config.yaml
num_hidden_layers: 8
hidden_size: 384
n_experts: 64
experts_per_token: 2
d_expert: 496
d_shared_expert: 0
hidden_act: "swiglu"
moe_layers: [2, 3, 4, 5, 6, 7]
router_score: "softmax"
normalize_top_k: false
routed_scale: 12.6
balance_loss: 0.000842
balance_bias: true
init_std_router: 0.00728
lr_router: 0.000304
num_attention_heads: 12
num_key_value_heads: 3
head_dim: 32
vocab_size: 27588
norm: "rmsnorm"
norm_place: "pre"
norm_eps: 1e-05
positions: "rope"
rope_theta: 13600.0
rope_fraction: 0.75
qk_norm: false
attn_scale: 0.177
tie_word_embeddings: false
parallel_block: false
init: "uniform"
init_std_qkv: 0.0372
init_std_o: 0.0093
init_std_up: 0.0372
init_std_down: 0.0057
optimizer: "muon_variant"
learning_rate: 0.00929
lr_mult_o: 1.5
lr_mult_up: 1.03
lr_mult_down: 3.0
beta1: 0.9
lr_head: 0.0129
max_grad_norm: 0.5
warmup_steps: 200
schedule: "wsd"
decay_fraction: 0.843
decay_shape: "linear"
final_lr_fraction: 0.05
batch_tokens: 262144
max_seq_len: 512
doc_mask: true
train_tokens: 1798000000
max_steps: 6859
dataset: "wikipedia_en"
Below are experts of layer 4 (counted from 0) of a mixture-of-experts language model. Rows are named router (the router's row for the expert) and show model dimensions 128-255. Each number is 128 + 24 x the weight over its row's rms, rounded and kept within 0 to 255. Numbers have three digits each.
After each expert's rows: a language model's description of what the expert responds to; "comes before" lists some tokens at least twice as common just after its tokens as in all text. This comes from a sample of Wikipedia text that the model never trained on. Tokens count by the router's weight.

# expert 58
router:148121105086175140146124148110124103111145096145108106188104104132108143142162096118132151140119137133081101143160140118102117117109139109102076162165121129139104141174155136094113098139080148151101117151099114155141142129115113150128155136106086150144140119095160105127108123131172114099112167123109117167114139158117139145128158126149112128150150120146153116139121112106139132161104
It responds to: Abstract noun endings
comes before: " of", ".", ",", " and", " to", " in"

# expert 27
router:124158128112105118143144133139125090144120125176098161103146120113155104144118108159102164152157124132141121120141151130146140118135165107108107133111109093137121106126158127140133099149146067130167101120110106092162102102140151131133134103090113116119145128149123112146126117142090122125091115153080144113126128131136167104110148122134149099116161155095130087129109159134099134096126
It responds to: Sports team vocabulary
comes before: ",", ".", " in", " for", " and", " League"

# expert 35
router:138129132103073143116167150156079178117130119155157099112158104150163083188114147136148114116140101115145145160146127176116165110121159122119132089106131157186098156123135093152134111145126162095160109145102080094107116170134173077121151156091136101110142153104155161113140095112083111147149161101104161127135141118123138144158100102138106156076091166094124104128179113124117125092147
It responds to: Surname endings
comes before: " |", ",", " (", ";", " –", "'"

# expert 44
router:155082120160133134122083139102157114098138126128090165105158154093143164142096119102153097119159117090113103109159161086104132143144110134117140130139140144125130144140109132126084088120161118147131149104177163130144159108109141164154172122093135140131127133131130119150133129081172134140153142128143093134110091122113105166140161162118125148130168146135111148154151145110132127144129
It responds to: Infobox field names
comes before: ":", "\n", " by", " information", " of", "):"

# expert 40
router:128125102140122169120130126111109106114161125107105168185123126080148135158115087110148153156126087123114114139156172099164115148108129123175125112135143121101141151099165104155113116108165107168116100101109091110119137132157120102100090084128113108080146122130099137136138107112073117113119111141086114117159206097113092132138135086093135186102144154170112146116116135119112108128155
It responds to: Country and state names
comes before: ",", ".", " and", " of", "'", " States"

# expert 36
router:149150140115165102179097191140131098095118105158136139159132126163130132143093148117107159138134132114179104134150138070113125132132136141132116137153146095103116139139114117104131098143107134135083096106124128127177165147150118169112087112091087143132127087136164108157121126120171081147130118139102100156143123128139150104087163106168167145156154119088149152121119122145144123071094
It responds to: Creative works vocabulary
comes before: " of", " by", ",", " in", ".", " on"

# expert 38
router:111127152141123138164133120129147126103123131145133138143132144119082116162154110141110161144179127151096093131133158091167122109146134163109065123085175131104130104119110117066127107101100090169096147074122151125121127134124109129094128084118128138106126114105127174176084106133120118182081103173141133106122138171147155091110122119095167114126157122085119134123155102086160103161123
It responds to: Geographic location words
comes before: " of", ",", ".", " in", " and", " is"

# expert 12
router:136159084140128154148159094139148118120090101158169138122124150122104116144141140146102155140142176122145139186152094150104120144119192120131076163147140096139140123106140106087120119166124119144125106099143149105156153144118147158147096150135131162103132122149142126103173135121165145153148108159157163076116109135133128136089173104110098114167128130130135116111146135142160164161145
It responds to: Action verbs in narration
comes before: " the", " a", " to", " that", " in", " his"

# expert 13
router:132117081133155127121140133143129139139093136141150111153097118109152150089096163129121149121111151114105135148152117149128116122122159117147090142117125089148129169097077143110093129149100152134106146124144107100129131152146127158154076148100147151074109159102136120129126127123161116176149104160136119111108118134118134124099095135118095118142132139107138138105142121155135145096131
It responds to: Past participles after be
comes before: " to", " in", " by", " on", " as", " with"

# expert 14
router:152133139102099106107095108114151112144171117162087162141158146107148110145141135137101071122163103139154107123099168103129146147106149118127167126102140133096148130158120151110154100143127137118130141100129140116153123156125148131181174151088153157144109135108157108145098109137146114173142153140105131131156092126127141121134115185175130103135145113072134104161105149123114188083133
It responds to: Table and taxonomy labels
comes before: " |", ":", "\n", "(", "==", ")"

# expert 51
router:186160161126157114142138121125102135114161094133101117133150166114113166177124097147144168145147109117137100134134163097110158114148106163074091137116168095141151104138122135090107126147110113136118100123103126142168149117104135110126070124170097147112119105104165162148108112125134126131129143153173143098135138131146143108107138142104188121147172115127150119151126148136168134124123
It responds to: Concrete common nouns
comes before: " of", " was", ",", ".", " in", " and"

# expert 2
router:098146128120098089123167149096141092101166158170132120082138117136174112137179139144147113155110143115108100153152131157188121133100147108118154095141099140152095099123158141135127141119146130095156111153137131110166118141139145111106187143148123131114145140133116158162127158174100168126113167130139127113075128141137167097095126110142136103113165109083106098151148141107127164125137
It responds to: Football club names
comes before: " |", " /", " (", "–", " United", " Town"